config.toml
num_hidden_layers = 15
n_experts = 40
hidden_act = "swiglu"
init_std_router = 0.0268
norm_place = "pre"
positions = "rope"
rope_theta = 1000000.0
qk_norm = true
attn_scale = 0.125
parallel_block = false
max_seq_len = 256
max_steps = 4548
Below are experts of layer 2 (counted from 0) of a mixture-of-experts language model. Rows are named router (the router's row for the expert), gate (a neuron's input weights, with its number), up (a neuron's input weights, with its number) and show model dimensions 128-191. Each number is 500 + 40 x the weight over its row's rms, rounded and kept within 0 to 999. Numbers have three digits each.
Before each expert's rows: "gets" lists some tokens that make up at least twice as much of what it gets as of all text; "mostly gets" lists some tokens that are sent to it at least half of the time. This comes from a sample of Wikipedia text that the model never trained on. Tokens count by the router's weight.

# expert 26
gets: "-", " (", " a", "|", "–", " \""
mostly gets: "-", " (", "–", " \"", " -", "/"
router:535456556433505474472518520467527523478485486537458436509463492503490515525494484488472503432458529503496485536521493465467496524451532500480575525499487398422438568487528526506511520573469464
gate0:424519506532492458464462540538551424484463466504451485440541552489446491480516478478521514499515480525591459528553512481471416538477475558481564487441536592476520503490493425481505499489461488
up0:611459512513496549524562488457446509488460493468481484567447488461537492535499554523477495476497509425452484502449482531518536479498493467442457551534422408522455525464425550495494481517542482
gate1:489518529616399487530434430544460550460547482530488464552548477550530501466565503474489534529442481499506531479501462545470509492522495524468549562521501569472470493537442454469450528572535513
up1:487575510532489485480505420506468585544490436514460465468458458515495552482482475459460525480473502495564487502525500505478484442521472532499398486479535512532452511499506530444526448466501481
gate2:466521461460472554460492497498574424561418511542502519499494549488477407457501490523403528491481426481473545494492557520509410521512521432498501472474490488530517577539505502497538478515524501
up2:487500457487484561483490476446510488509512484503493534523502563423448478438422471486536573514516543470470554472561599458518432514470544384492507536432459509540522480576440513502551474479489539

# expert 19
gets: ",", ".", "–", "-", "/", " May"
mostly gets: "–", "/", " May", " September", " August", " June"
router:604487450474481495497514533504515545436468472518495467568446504580472528523537498491439548438445474508415470520371506436475543488480475496446500503472543420471503585501437470517487528487495467
gate0:487449522523522503472533517572493561443457510452464539529536482489499484437516401491511523495512586542553465492524526508483488524469486491448508519566469520506466474515531425499546498479451471
up0:585513491498505511560445451438550436445523489557419482484447548523511462559506533430470472516527445557480550564490423518559512495598505530507493581484505538487469568442485537489483494442441476
gate1:448539506568503469553484515569517517444482531518501450427497464504507466532490490525506564462497487540470527494505523544518544520483549495553501480519496427497537410465427524458510479501585495
up1:453492503531532444528524453492434434454442517500526490422456486533537454491534465481532537560556494447506517482539478467477558494494511500452455437535470552566527462497438501517523495414519466
gate2:544541523482541433504525531495505529478501527517478437454484515547578489519532493455495526517556385477523515445501526514431549438400511534563527523484492427515513498522529487539499437478525523
up2:505506514494425565501490525477558544522521497558448487548467559503490549433535439547487479489479548462506504577494552520543513500612443457439508456474493548493547487484469482487468526519524459

# expert 2
gets: " and", " was", ",", " by", " is", " that"
mostly gets: " were", " are", " not", " more", " then", " would"
router:524468492545535503553452524511498521628508494558555488521519503527524487462442474574507480487550472533502410485491475541509464521566487463521450490495514454420493517571563452548539508524513454
gate0:545452595444516498529510514547496491589431514558529457419509410555551464550372482471491534498522501534544519540554484481532521530556473468487492466481545404417486478540498491505509458509519487
up0:541469491525498494470515501574511511612395500547520514453503476448535474513393479456526493485520504573479464560560498521482439501545483449485514493485527463434491537585570482532507438476496489
gate1:493466448544448438500483484501466545550481493557471560506497468478557505460494432533504496454609489538539501516539513508557484454522538497453507485509526429492470488569606437541560504476566522
up1:480441420478540510478476438564440526496516477483516565477493488458504511487468547617495523523475522499510550518507463493522499450493538543527483495510546460493557516506561459499496514524588482
gate2:465496501479532490520453517482470547454444561500488509515557538469511543467496606549528466517491477520503492474529447488565506441497447509516506521436502471516424459397537539478524503436528508
up2:495500508540485511538504490414475488542482486518456474517492506514493467457457471542523476489513482487521500461452488503402508507513559524468511486593462470453574572549519458519472438482500462

# expert 12
gets: " |", "–", " season", " team", " League", "'s"
mostly gets: " football", " FC", " league", " same", " just", " team"
router:552537515526440464521466392513491476530540516496502504470522434465513465501483517523506545459428502542523473466476452497563517533465435528504426442533499509453517488551508487474496557475491412
gate0:461572489515565566481550523472544537515473480459440441429568531447495428537514455521489521488509478452541448554529587501560536496447494526499457436515533469480553449531494523431521488542529551
up0:527507491533534609494462452557519562508526524455454501466477524435472473463471479461629479484552537507578505516577534436473507510490531475525500524532461512492476460490466484495421555551525534
gate1:546564588416418509509536515462466512468507496510567507512542486560537435540478450415460515505425498455504492532512515390560495483525478559539386513508504478471541489495507483456504526558561441
up1:544526465504528486492527532553536444475463517511443464456380514475508528440486426495528542485483499535477430510497504512509546583543523460487452536498534544550533508438494460560433497484510485
gate2:543570390618446532514488533471458476444511483519433532567482477504536538419523549473485501539505472499383490472512574505462514507516534540500515547565504525478494547567448497563456484522566509
up2:474501456464491464530472418450552474454500573525553492527538505516497505526507510512409435445451496489467424574520467499531476493485506502488507524447456475512523478397463419502563519543452425

# expert 5
gets: " 0", "1", "2", " 1", " 3", " 2"
mostly gets: " 3", " 0", "2", "1", " 1", "0"
router:554500483443481489430560465505479548516455424596520483581488533524532483507472424508481467402467422510515496506418531489458478501521435453486499480479479449483533486529487550485491454435499526
gate0:501504487554501580516436426455511526531516458446536457508585493441451451517530556483483529456516551483497514429567483569503569523478429467510444523505511518529530518442462488503534481475563484
up0:495484499557497549523417448461517530532517441484498437502563480497449445508525542480483519464492530495489509441593472569525571491455421480473435494529532519526532500476459483470515444500588481
gate1:506513469538524421514443486492487568503490536453578472498527503530483546544514490543557436489529553483491484515522547578470471455461498563597543537599441453601540474518533479493483511567467535
up1:560492500543486499610488511495549513477485572474537585506452438459426522452516523497536481524571526510538505531594522529430438446525529521539518487516520518541504534582502508556466490529516480
gate2:573584476504507470489526488488548520473510507534544516559517539492517491462472520450517486469534458543524407437475482460558495491480467508534524451428527516522438422514618568471465523492439597
up2:527536489488551481483488513571515513492494529524540564544524483488553504506465516455565462480518426514521444462522542508536456501503479474558542491439564511451485444502602556491460469541467567

# expert 10
gets: ".", "th", " 2007", " 2016", "18", " 2014"
mostly gets: " September", " August", " June", " years", " October", " March"
router:538506436486414468441452491487558503501499463584577518567436494483495498495544449517484513463505444597549505443450533564524531505464435493472531452493529514457521486468526490536510509476530516
gate0:556485447504473515501544436496550520499477533489511503559471534490495510486492413542499411509468550453546457523455438507500473467574465488564495413537443480531468521431391462525507548458445531
up0:556491483521474525505504430499573532469504567476493533541482567494499502506469406535477442509466530437527444524459467479519462492556481469576489457557452481514422520452404442505545524460421515
gate1:522512491422443470509433468470521611488463512451481466460496497550507472530532478529491506549550530553497546549459515533496501496495519549465487513499505513416451567570498539491517484496512513
up1:532535487468446525493441498524578541500466448524496472459474503496488453537497498528484486571574508510541532482502552556516512482429488515529423480464497504510453518523493556500576475471521470
gate2:483548478450462455486477477537556547481440464563534493474467546481486535500448456469515482527526501497467466458594539533511470528494495449481447475555514447398505484525523544495513462513492532
up2:476535477501434422492464478525559526483390464611486501439468491491476542544450525491502570527480471520499464491540575548532447472516454471480492512578538450446491520509560523459500441522485554

# expert 36
gets: " was", " is", " as", " were", " are", " also"
mostly gets: " is", " was", " are", " has", " also", " were"
router:474511551507435443445593544430501453534584508474505519534528498537541450465497408517486529550522412511491472498451460519520494552493543506488476457479443518429450507571478417492483570519442525
gate0:472467479544528601549597552511437531491528459454476471465590507560530550576538466476475491485532477556523513512524495516514477539467484483478526440460517499549419493501502553518445507530465535
up0:474499579491520451475464501519574425547475483556538521531454475525502490481504537457459500530518500460577519492456548502515515454515492517530485526543548497470550477507489538484616443509490500
gate1:505473488460473487466490537474475468516507510462497554568513444581533459502500398471466479556444499505500469515435497479500455479486425473453506550355499525464511491495625489539494478564496514
up1:503466476466457471481483547482509443508490446492503495546537472544555431438453414445450484537461496495510498543471519517502505517441426472490519554370505538468477466521552540515513448547474507
gate2:495484509460495443501513494494531492476473470530553480490544447515477448508516550538470589450488548469532541430371513484536523534483481526444537488506592529574402516537458459517540493543505462
up2:532488455443469465540477512523535531431545502519494517482529458463507476453472539476499562436502523502464548439491487499527577499404423593417594531524492568524435487486481466518525476485425470

# expert 9
gets: " ", " for", " of", " \"", "'s", " that"
mostly gets: " which", " for", " after", " from", " who", " that"
router:541529548498454459473423390436528546534492495511571524466446482512566518492538549535410576464411455588511488456468493496443537526468454492458534424537516475486485503549530449467546477516454472
gate0:609495536497548516470496544439517445505591504485519466522563468584569500477515501423403457461508495463500555470523486488519545493429484489428450490564464501514489482444522466595489473496487482
up0:510506492486464580441471556500487497552568550507519531501502520458526492506493471513510537505519434462446490414572480492536500416471418492489433489460501450496498467602530514524575432495535544
gate1:525563555489413505446455486516478547454525480548560483497480538510573531501483493522513515517427444487491478477469542498526414467483480492480525553530544492455480432477507510494607479485459489
up1:568591556478434472480428432477503552450477439552524508515506520452557561508479503473512492507471452481493544468482524460521432469451481539428545566569540540480468452463507502493551531456459514
gate2:426440432512529490561407429547530516518526442477496562527457505523506527570503512522539521472510444533544497532513535529550483479421480497501463547494520469449522588615496498468448512428501422
up2:542547551509506470411553523535492460490481569547555470473513525488431494452524431432508456528456556449498504495480526470436505469531575421525513510492498573575490473442523520528500503489515471

# expert 14
gets: " the", " a", " and", " The", " his", " an"
mostly gets: " It", " this", " it", " other", " its", " her"
router:507471540490567531421479533456480525552501523500504501560530428521512458491466435587486473459441480468484411436511471583494438531472492487432506489545546479451446467500542468566526521518531449
gate0:537486530498510497419552500560418451445517543483418467566540425543540567546456424580478536524506530481524523508466492518456399518570529420526517529478465469546519518425460527504498552507468508
up0:544508513525506490436623574488343498426446545519493529509481508547534515505468418515483461451567479440493505513485467500457435453504485527495486484516480511590518518507479472509446555529501477
gate1:492528539555475439614437524513576450529578467559484515500492508473459459525502513472505486557455471502473489480555540504490470551462525443473525543543475507438489512536498490484529474432493508
up1:508487463523472564402560485446455508466469463441589544524485478551502528477515480531495534481492581472476484534458514457503579458494479625498544447511533543533531547497470458479531449543528550
gate2:559451491494519499515555432446577450482476550590549478497476490548450509516489565490427536486495462504461461473444519517514528559470405483501452534575470510491546478546564494514484503410501493
up2:464537454507488509514418521549446549508494516415430500518507503480619489548458452533605487495534503517569542562499532515489489466556577502518553502471540484530456534487463493490488488633488489

# expert 38
gets: ".", " the", "==", " The", "'s", "\""
mostly gets: ".", " ==", " the", ").", "\".", "=="
router:524467524583455445458432510537503552591490497572491451591469446516432539519490454521472516435493526477523493537415550498434497495500532492473460500530565527440520506513531422533540531511512506
gate0:438500503474540512458506535523498512530536461508531452543403455535450441506492423555450492488499482522522492481496465497495482520483463485465569485554471488458433430467493490490515502504430523
up0:443508527460534528480524520486522455550483425539536462463459446506468464488466409536458475456478536526517508495485441556490472500471462447468574458582477523509454470509481455521554525429454513
gate1:442545508482529499471581494552515492492458496443533502489552557528436595498467451535478590456505512440563488431502509566417445499510467507459519469511483514543475452494460488574580519604409495
up1:489451571483537455478493499550526438476481471453530491459427461513502533490453489536505581478562502439508540430521455545467459575507518510454513555513520492481483461464459505561536559604484445
gate2:593477559403445449485489506539472451450587539485486473466499458490464445487481505509494489489458501588526550502520475471549473498525491511544423447520518538505488470482508497456478472501490501
up2:440522444533518510540479519488506511541450502457546563512483495516490554497546500478524448483516511421424459509507511518484520519469499475471585549453465489551505570481492465524538537496472546

# expert 0
gets: " (", " ", " P", " S", " R", " B"
mostly gets: " R", "(", " p", " P", " r", " h"
router:490503528521489528537433444446517527542512490555493521532494408529502503518530500512519510446462487479461487495478439453520529530398545498487468516486483518533469528554487487493510516526482475
gate0:480505471445517495490504507448481579585519448552464480517536468541520544538547436515456513514481434503474541454499478513428482516483513490529526447515538533433449476551523431524551523517475539
up0:590492572493502535472516527540520489467477523502489522500468469526490507446471445516439476520523512534563459474519469455553486467565573547454416526468542477545546526456567548419481440494500516
gate1:536514497523442494460463488425540511503511492518512521472474519543480409494486450494482482426510482478614408505503477441536494571483547534538516484491471456504544515614485490488494533519472565
up1:501515520582426516524562471533470454506565441467516516538540554591547445482474529485514547461527541471523444560508501480480465558536475478572510510494488440552506524509474557517497542488472544
gate2:456461537484433454560490510441563468493404489503542515506489488539599500533481497445505517481442530470486507502434489472504503528477423460442453468500452495528467528463524507504475532571508480
up2:601505447507532465548520581482515461614490537562429482480507534522470476485438544472506486593461515537458537543418511525508414490492487429437490480486497502491517549464454446488510536535535452

# expert 29
gets: " |", " 1", " 2", " 3", " 0", " 4"
mostly gets: " 3", " 0", " 1", " 4", " 5", " 2"
router:468409524562468497454560487498488501561482510501473497597517476495578491478489459540379556477428423500495451478443467478520517510523436554460517502510447490509500504522458475522577474451485538
gate0:510493503517514554487514449424542462453554484512498518490531435532507531536491513501500523445397484526569479396499525493531481508481498541492438539472526499590578546449472507485464512506448452
up0:525485525518507509459521485432522503453515433586464522530528452536517515521447507466474483463433482493589435456501516442524484501475458532462440548436532454584579544446493479489473452538508472
gate1:477567522516563491483476470521457421540484463505581565454528462516447455474451458514528552523506466486574455547536459502566519516523442456472459514471470565493506500475504448516499508477482505
up1:437488518572611456476442529504483435568525457449573452448538482532515491405503479486532517540472498496512502493494472525574477520492510501476559509546468521501499569549480447493532537536527504
gate2:464560478523522499489447501536448577506499494473472547501463514513491480487461530485503488521536548446492541549586502509478482453510451465513454506470476549524536521540496507510455484508561496
up2:468458474552482476554552469472588439527461492535556476447532549515495458513584506452460548536462516534575510435505528514526476506514531513560551554477534497475479468444465550541483503497505483

# expert 7
gets: "-", " (", " on", " United", " New", " -"
mostly gets: " New", " United", " States", " South", " American", " York"
router:532494541470503427407484464455473529473479429491502479480509501491483434515480441483447523458445480536474445519474466536546503559474481560434578458497490479450447465528545518485561532548439417
gate0:495496510484513506514464487498545550537479462559534519458532555575482462549568432523476522571495458539484552537468468559475472512450518513579469510535534424544492508471582461431548423521470578
up0:462446521455475512446544526509545513533554471525488476428518505530574459419490462495466485491575477466482468512531467557518463466528515601480490491534566593528493495455504457516477486534512531
gate1:470442495552513493470464443498557470505483459493561421485459551534492481482571501470469527507447509564518486472443449592520567492517499456543539535465469458500497509541452463536482502437526467
up1:496452592499551549538512472569533451530441535531495454483553430480529516516597468448489556503466469506495519461493471503487482492448518596499492514515464543497541497461445486496533470433524480
gate2:572455454477539507492507506538478500508515456468535523484472450497503485516458476505482497562559473555489509554476546415554492485497506507520494444517456533440496421582538505464501494427534533
up2:410515490475467482481482481459543491534501501565502511506544526533518546480558516507487490466445503523543490409496481576488478438505483497494522507493544461589519559465483459501512493557476466

# expert 32
gets: "\n", " the", "==", " The", "===", "The"
mostly gets: " the", "\n", " The", "==", "===", "The"
router:474494464492417512466506503439460490479499520475525547487450489498451517557505446509488463498524510472510494464496484541478484466485414449495440457518454475435461474560487544506493496491508482
gate0:504505524540520615458522493475519586515499534437523515502549500471459560525541427518489486458494567566478442475461459517485490518543537534491487528491537480517500522478501601510494492450512430
up0:502457506466443503464437568375557498528545488493461520533532505525466496510495480483467509518456517522485517502526470477503508503538534500490510465526478497429456563500561531554507556517554488
gate1:508478509521422532569382440503416477485443519564545535492484526441465479492514464485517531512508508530546431526502428567541465465581518530526469417508501493399498549460504507506479499508501519
up1:535513431502527434422524560457571522476596416511485495546535497537513504456524510542440546499553538484444509559462600475526527507569488470536505567581522526549504501539497493508527497425537507
gate2:437480469547496477501566433518394394468540503474505481457486562525457556510492497498497438579539535488543523524515585544566582468452509468567572505463509460501434551492490440469497516431481514
up2:494503511546473578456534464525519535558448456478543505468493518475473553545518517517532430523477425450435511511530490487533487503451511508457488482456487526434461436413448467550580428535571492

# expert 35
gets: "-", "'", "°", "s", "–", "th"
mostly gets: " —", "°", "'", "′", "″", "',"
router:564503567462460465484514464457544607513406488527525498571441531499470453550538431579471528458465436551513434470472490525435570428490495420484484509529508442434523546493505529475508415477488464
gate0:572481506470486484529477523548531540453475462495489477504423522548477500455528491524502436473555395555546472496465498585499436461530493520544495498546551554527561533507540579474542500485501471
up0:521462493497462449528493521530527571475459468500488520487438527560472513497510480555502443505537412523542473477497457562516431488497501510506496493529498544487540519551532556458577497459518464
gate1:464543509456502497516487517481529545502481530424506537536471457493473493567438516448419548539480422478597551495431528533502510427523502583534493450543525462450440506463495446487521446497505485
up1:512488497560532520505535500536551441447529546426511486524522496511470564546455538488482564473476455415591557506429508493538467456505502612490526489502505472541486485416497516514565441548523473
gate2:498451450484486462584531524540537487466521539542504500479449427486463536504607501493524461418479493496479440411473542539411437481427520469533468493518512485553458580536574531492619526462496551
up2:549528543517539498440483511459507550495434453503509494517491542485508482491455573515459547588479495479510568539535482485592544562539450525460565531538469589406507456469440509492416499540480459

# expert 1
gets: " ", ")", " |", "\"", "|", ";"
mostly gets: " ", ")", "%", " 2007", " 2016", ");"
router:481485499459423434487477509527531539526449441562557499494527475432551500546540450541456516493472475567478451442468482509497493435458515500474508429549455484490525511488502461509518497449497436
gate0:451580486569495554514547542530544560512504489483533485469549501528508522557582536521489600507507504494514518481495454511482549454494525494506460427473488476557502425416435512521463562446555480
up0:442481494493503504557479491494471512453443473451544460416570450513527452518467479536475448447461459495568504557541464514507520516566512483514433525478528511491553512551514488537471492562559481
gate1:490544517508480457404412471496477479476527501521575476526472520387402511482523501526517485514437461425485503464496467458519474569552516492431545537559481537562533440507422455490495537520485574
up1:491517440482503515480468484442512518496499443522486465519447479477519496445505527509467474486549449476439513503529472492516556567528548514479523550525481495552558522530529562517434502515513569
gate2:522461499517531491507497458487489503559507513532530538412513440521554471459519539476450447524483518537546516553514444511599468473532532477555481461565498555540497563555524525482485515427487467
up2:555519493505472538478479499570434517490533488457509513528470533468487547477442532468518537432508457522485460499473479527411597507482493504458529545501537461516500468434435499495513510499524536

# expert 6
gets: " a", " that", " but", "ed", " is", " with"
mostly gets: " said", " own", " because", " but", " so", " what"
router:537448542475445457508502494447554588464469531524524467504468509469511567507493444494518524556466496519497455516505497554488470496529427483495439514465504495500512530546526432554568430565525491
gate0:495491483456537533492517494497527449533422495481560533482503622584518460466462446429499471443496500521501466442453462474537456502530441541507538442528510511406497476486511528505521450509494547
up0:467472538519520522523516531540457450463464488464574531459608435566525553488584498505507512471486503548504479457512492476474428526475475505495553533488495426548453452470579460424531547538565493
gate1:520455473492512537530534460526553506557560550564448507570457451514550515570580451476462466491525479508524555471528534496497510481477443395509456544461518547472448480458443523589537488490471501
up1:457495520556480436460490518488528458470504482477524542494496484494466497430439486515477541540461524532470487548494456556505477487572532561465562455514506520487589475511536472490528561569468569
gate2:505465528502471488475505493524585527446441459503451470539417526440503567457425466526473466500518514523479455504451481509501525530456430458492497453522511409452568494447520491459550509445526533
up2:523482445400473455499489508527495523484523459501530489476524516503528524470401488439537552531568523503509585527548532438393465497521551505423510476479558529506488480486606520454492475539517508

# expert 33
gets: " |", ",", ":", ";", ")", "),"
mostly gets: ",", " |", ":", ";", "),", ");"
router:484507515478576499527536514469494480477534584455450506457515561458505560521483501444522517519561510489461474465438483476440462424520537537488486470495541539580521435472428586466512464431528535
gate0:449504394485532536492503493581514482503468464491574518559528502493443478429534518473563474577477466477537475522512510527512478527582494449534517503448424476507477530493473521517524459457510485
up0:500500515485454478482485518429471506527525499540448457441454504500571474535495497517492484497491530498478506451442465483548574542512515538472547503567498508483490509499545500480477512612465464
gate1:536456535482461482485500485470503467463526496496480524457487495410537525505552594468602526422454517543435565493514465498480477417505464470470576498495444480436452517596472525537517546465492447
up1:508531476481557469553498524494519526460532534536523522505492533575513462507450493489469488512550444555499477492394500490538607501537487563568443488509530552489513449409498528454438515489494533
gate2:577453471414425421542408431577460520531608514493460505519509516473445463459459561530542475484531463598485470558494467457578508482522552508553420510521494539449517566502582497504480529404535609
up2:530503514489456430569490467532417474491519531468518446524480505480436484514552477500508559492523529566520579531520428499556552460500515515504398496529492479474435523476582535532507523443510545

# expert 27
gets: "\n", " ", " by", "\n ", "S", " at"
mostly gets: " non", " inter", "com", " Pre", " pre", " Inter"
router:553456475412391483485522509462442519549442494540517450493403474534477572524563490501468528473474462558527485504383465518481533466502441447503504459575468441401450505531554465516533529501441478
gate0:505528503494497549520480503514411521450596431525491446593506527538577520494590450450446495461581496461423453561450518501512523583502505499553532469489555517506464522475513470509504496496475458
up0:442497503531425488582459482551504546471593494499472432604574561550479482561507502506441543430532508485493523567507482518490557478528467442493511453473530449508433526509501542441487469404481532
gate1:543475480461446527543489540447463473535509515519545444474439485529598487551488517507520590445506482553630567480467500512560459455470435515531479473555502483490491472491516528441492523474515516
up1:472530550540555451471520457549532530477447521448487531512547496508418529479551491542517392561472527454437420531469526467454516531525531479497520536404489547537524528484486453568494475526514522
gate2:532449527481488438539571461463499565452555473477480511460481512494512532460539492521468459476435518521505450563476519466481442482491463500454484526487493528547582488508509452500521544514444488
up2:506513526508540475475504516495517481516567533498521533479551437534558519471511524469471442506571555455524521495524460483554528411471493545525477467584500472472466431531465470402428487493546491

# expert 17
gets: " in", " and", " to", " of", " as", " was"
mostly gets: " to", " as", " in", " at", " into", " being"
router:441553471515525592457575452495459490464538463479510479472439505487548498594485456524466527476460512494512483486493529508451558543548508525456576462474379539511474597485439495605502558432488466
gate0:491466528495517471433526492528566541508557487463526453520500487475499450499517488554442446511498530512543431492490504519457446478482503476575548540531437483502524447517530491478534569509451529
up0:542469441469477522518489559486542481435522488558492493494506537556559496455522528453496530509543488536499497536474502453489470492491517430518500485506637529483481560529550514521449513513507471
gate1:456458440485587525459575521513544508439514520443529523531534575492467513463508411546494461508482482497469484513530499513503539527544470449531582514450447502547547474567484442545531474423532414
up1:492405427502486465483563539506512536522542529497560542567513551520482502467543425573493463467485494529463516500475487483512532534520536490479561538426455503487514496557503455532434455423542519
gate2:514539529541460454552438546567509459476517474547525487556547484502465488524514510462522489534514510505457522505490515480528504492519501477492519468446509530456553533481426469500512460532527483
up2:535497440575583605491526535490404509500488559482527521503526451488530493509541497531499489460485540497464498489471508513454541443450450547487504497516417524528507522493501588469511557469535478

# expert 37
gets: " 1", " 0", " 2", " 3", "1", "2"
mostly gets: " 3", " 0", "2", "1", " 1", "0"
router:467510468522520495472543467558467511558446405535463458547519519482505471437467479507467531474528390483475490529388469533515484551516463540488508487503479484482482509537467461520580518463511500
gate0:454541515451530496430477450486486486509483488479505460495515530532470449488516502487470452560539450511452507464493510481433523565484525459548485575503472490511493498543490512480515555470558397
up0:470492459527464546419504491493460417509550564530521576482489409524542501477496527452402426506468508502446556414506495420471441529383500472492528476574496537498396443555530505485492542480494458
gate1:430465526458534457484549545515483448514563429505485451499506475539498488496490505465451480546501506552517548456474494521477509526496503542452478442424487451520494521561528474538430533518466564
up1:431486463490564440510532502540487465538488417500504456464494454550494584488554479426454476523488458551546500449491511515508491507522487521551492426471517456518443495549544485537380540476517482
gate2:526515524539583513438572433522483491502432475503471462556496457474456451484566475539519509467415443511573543496509509547495505443509550472473537582515549452545510531463505541531470434469483516
up2:570507579584528549466513494504494441495419536524448463558444484533466407495524528534506537492454443490538530443530542518495546482508525449496509587523593467513513514459474511497497414503489523

# expert 13
gets: "\n", " (", " \"", "===", " 2007", " 2016"
mostly gets: " (", "\n", " \"", " 2007", " 2016", " 2015"
router:519488483469390528529512503458526472526488463532605523536445508499464514507536483483473490483501505507535465494453502526574519485417450516477482507486483455451514485515515530449529471462502465
gate0:538479584485399463499455453533496512473468468508513535494519523502494451521539438553520511447498527438463530523495460483460543483529520470530506535528486420456465465488380573479578546508448519
up0:531511613530408486537494505569501554508500456456490464480512506502492475552555462562519500462541533463446469519505446565449476458519499421570445564536445411472460568460392551481553520534478517
gate1:503454478457467552509496419532455530568515524542485473501522474490538450507437457533422471567529485478452490505472512499531464463502472431524519505466525496414526585543496485463482515570508494
up1:518438447432503493476505463545499547566513544535482504516512488481535440523468512559428477573513499473450464476443439502538452457517455437539481525494494495474521575498517459470523573541540450
gate2:570481538493419548466471515568509489475412498473482542507485516459562492515560479425520541524485547518547483568465463410550499462520507531485459459507437489494488479464504569489484458459549499
up2:543423493494504602535498555462514481526442475465464540469520433481455456465532455521457509503496464490508494554524455482543499469495451539486412569517455495550519496463548500526493455469579549

# expert 18
gets: " of", " in", " to", " and", " for", " on"
mostly gets: " to", " by", " of", " with", " for", " in"
router:473518461497540538543494480521487487459507541471579551478496483520526490575503498531495531531498537449476488475537436465497505478480514494407527496529476514531523585475516540541482550542464511
gate0:436487508458547482533467567447444536526533521392512524536469492468601549565540477503441505528470512520483535502489453516460526560501457512452552475476498489477487464499517481511528487481420501
up0:458513479474580488501533501457456516460481434422498533476438445461498575515542408543448472530453474507502556524539446470473488497502494492494543490482494497494514447533485454467539481514493523
gate1:487454446563498471564519477538449508489526419520582542524516441504499516515506514487470446491518560466507479473442531455428602480512507532543513542527481490544500485451498520559490492443452497
up1:508544543454512496478473516481543523525489565461402428460491518498486512484513493488471570518461483518488517532550426503562457534467452467487480440503469504460500535523535468486500515523579525
gate2:479612473447556551424453536558491524484470471392516533456513504501546527533486406516476518508526489458534482470552572461431514439524497477503560501435489520541470512473462530532462441504441481
up2:535508514466532514505525437545468475476573474568470470459536518493505479456505482452484504422435394460540459581507475517470506478436458491557453453509519480577548539507482506436465512521545518

# expert 20
gets: " |", "|", ")", ";", "\"", " –"
mostly gets: "|", " |", ";", ")", "\"", "),"
router:557435550462473505533559538508547504532498516486505454495530523503586538556474488525510515515460534561446472481511587509532472407542526513545482499516541550560544553470499455453513508450477490
gate0:561494448536557507593482553444524432497496537498509502543527478570475506480508402534446482534575510520481408521480510478469516430555493448472537525483500480412525517532457527523542502500522536
up0:459551454527543508464478481525466456508508411496485481499533437484480542461544456555489510485508475483504549434566422468508540522417458513591463499525532513507451439503492550506510548536501528
gate1:496523438525473468481490528454510525473539505490482525587539501542548471478533503595534492489491500564457485563396426567484505475451501509541535507454500481452511535543553496532499504488465513
up1:491531498547543498485475534503456552463465530484498528484560509513498488519544542559572514496463482521474436547462415608427494493429489562561535468469478422443500485530498477494474466508451491
gate2:502522464520466475531448516473509541450528539513473562546569434469498518473513486484431531560485557498544529470485422476505475464529508499494468529480452474462550474473542430463476536426453500
up2:455468552507494479519511490508479482550570543390549527438477504499553558590482432507500528525554469469505527454494493463475562464457459501507512483509490453480536458504485550533550495522502509